Weights of a small mixture-of-experts language model, trained from scratch on English Wikipedia: a sigmoid router, 3185 steps.
Below are experts of layer 8 (counted from 0) of a mixture-of-experts language model. Rows are named gate (a neuron's input weights, with its number), up (a neuron's input weights, with its number) and show model dimensions 0-95. Each number is 500 + 50 x the weight over its row's rms, rounded and kept within 0 to 999. Numbers have three digits each.
Before each expert's rows: "gets" lists some tokens that make up at least twice as much of what it gets as of all text; "mostly gets" lists some tokens that are sent to it at least half of the time. This comes from a sample of Wikipedia text that the model never trained on. Tokens count by the router's weight.

# expert 10
gets: " a", " of", " to", " and", " as", " ("
mostly gets: " (c", " became", " (w", " a", " ISBN", " being"
gate0:423434426457382553468595449489396564562474512411492514468459659421494545518438427473528425460502487534466571508493504495517583453512521447539469528499468464505547499525536520475529527526523442404398523525439515454472509462529582552570466503478501475532504508555417475438464483487592528516
up0:588487533589520525470412605515543565578541421483492544476558561431532529504476383564593431436377444502468497516482505551546498461544485507477416555487504542469514507581551589494477443570415446481520494456523522479532427513510502505444561509477607452483536472541544570470516463554480448511

# expert 20
gets: "-", " (", " \"", " con", " 201", "/"
mostly gets: " pro", " ar", " 201", " adv", " six", " en"
gate0:418472514378458413440588519469488501436526558474532542465426427466470527457513423480531511526528555462514506506531559487537501541527529455493543471485464455375495511571551558556531522470379603498391544446525489480597512559553530421568491524522466484523505501438470549503405494505537472608
up0:468498471632527495499432424570541504522437480499505575541369523528510448516518432653581497512503523507563499459432499549444563486476479495495546518544517543588467489486467500519475377555511486485413530505452502461486507524503462529438529503477413450461555581558536554504458519531360453458

# expert 15
gets: " in", " of", " to", " for", " by", " on"
mostly gets: " in", " after", "In", " during", " into", " between"
gate0:457513528511474464554562523469535498584434490588378554515413558493458520581483489446481495455515474561429495377459563479439475491406542456505490557499475531580503411519527533551482379539530583459493433470553539537507518526550550440495446491438474464514538521530490533543376419503503581527
up0:403521494507382502534464445511491530457514584440439411520538533529472430489521499469479470483468580494499377522569510525533422474390514505539514488511563485563558464465459534492467498420424402560435365500499474565542432503395485554502438478484551569517477529532542503482505460562555572503

# expert 16
gets: "\n", " ", "|", " 0", " —", " P"
mostly gets: "\n", "|---|---|---|---", "\n\n", "\n   ", " DF", " =="
gate0:472447463519449447493574483475499514527479514669541422533494454466524577427462540496442543515537539482505413469506472470562463558610437457487404421535447539433433548517587539553495554503447465520470563473456589495480483454369518501463433520517478549487511556540480401493548498445494470542
up0:476504606473514593542453519486481524418454556513540471568504498440474474519492492553527442434554468548535535593470452456452537470550567558488498558396594530497618449491458489496453469482426521521501449437498397477548475525602544503452500510495526537508501371419472428503398484512466475413

# expert 7
gets: " |", "7", "6", "8", "9", "%"
mostly gets: " (201", " (200", " (199", " (18", " (197", " (aged"
gate0:562461521446605553455563495546454496503464451539507522521552520495507538450416383541484552528550523512504504467463417423458589517411401474537402456474478482544489552486493492543504526476520486551449460481430474610501530524614555435431526516488536441579544490361505521495512474600493515541
up0:546416502447539504607565540574607493578546571521584582486481483479461517452528424474565497523512547468481491496423453512414607394443459510412520506422546479460508514459468449445546559483533567536482567521513481496457496527492558465466494520556408528551430530480540549493532548570488611482

# expert 13
gets: "ed", "ing", " that", "ated", " as", " there"
mostly gets: " acc", " where", " However,", " due", " took", " said"
gate0:481472448476530434452482548496455503485570422499523477512500618550514469529542428480541458436437460488469546564392392523445425540575553524514505566485587553577481559578464512480556396508493499490507517420554417493452552461517499509423584504469506487502443548467568512512474448549511379429
up0:456473519514506438600517523432510555390425547456576480521552551457472452527563506522450621479546544571555577483544459537550521517540542413544567485448493483569502474561511497476405410525515422459503529491445489513451463574454532569523610409496536472513415544495491509575418492524443512494

# expert 18
gets: "-", "|", " |", ":", "===", "=="
mostly gets: "|", "The", " by:", "==C", " Born:", "  "
gate0:456461562515514480515494503525598488502338428501434536510424494493476501560427530390451567555482508549539481469482534435496429480387400447420452459446520425529523525440541454572542492443592526502547477523469525560556496456551465508467494409446459470501486495541418496580518533484573478488
up0:473448459455424528548467627551469493434536487541422515591480480561473567517511466537429593402443413553502478502511464453477473600524441489452515512627509491470410474494526452598533549526631473463519417510504473510534461446505486506424573479420463519492466518532469496469522425503512520454

# expert 17
gets: " |", ".", ";", "s.", ":", "=="
mostly gets: " ==", "es.", " ===", "y.", "\".", "ing."
gate0:484464481396533500409553496451549517497554453553446482488619582537522425498589484492536552490501429521533519447506457529483434446577522526511490619608478508551444497481512441507484504517560517511577560616640492485489462534482509499478536545507449542440448499541498493530437509484617498592
up0:482498481504501500540455500553465504514507435499568586545532457503555463421498592493523498556405473535547465442489463479578610433572493462500492524529452566488572532577473419539389504418432510440475448569434498439396406517455530492499515440581505495510471479448561454503596534524507447407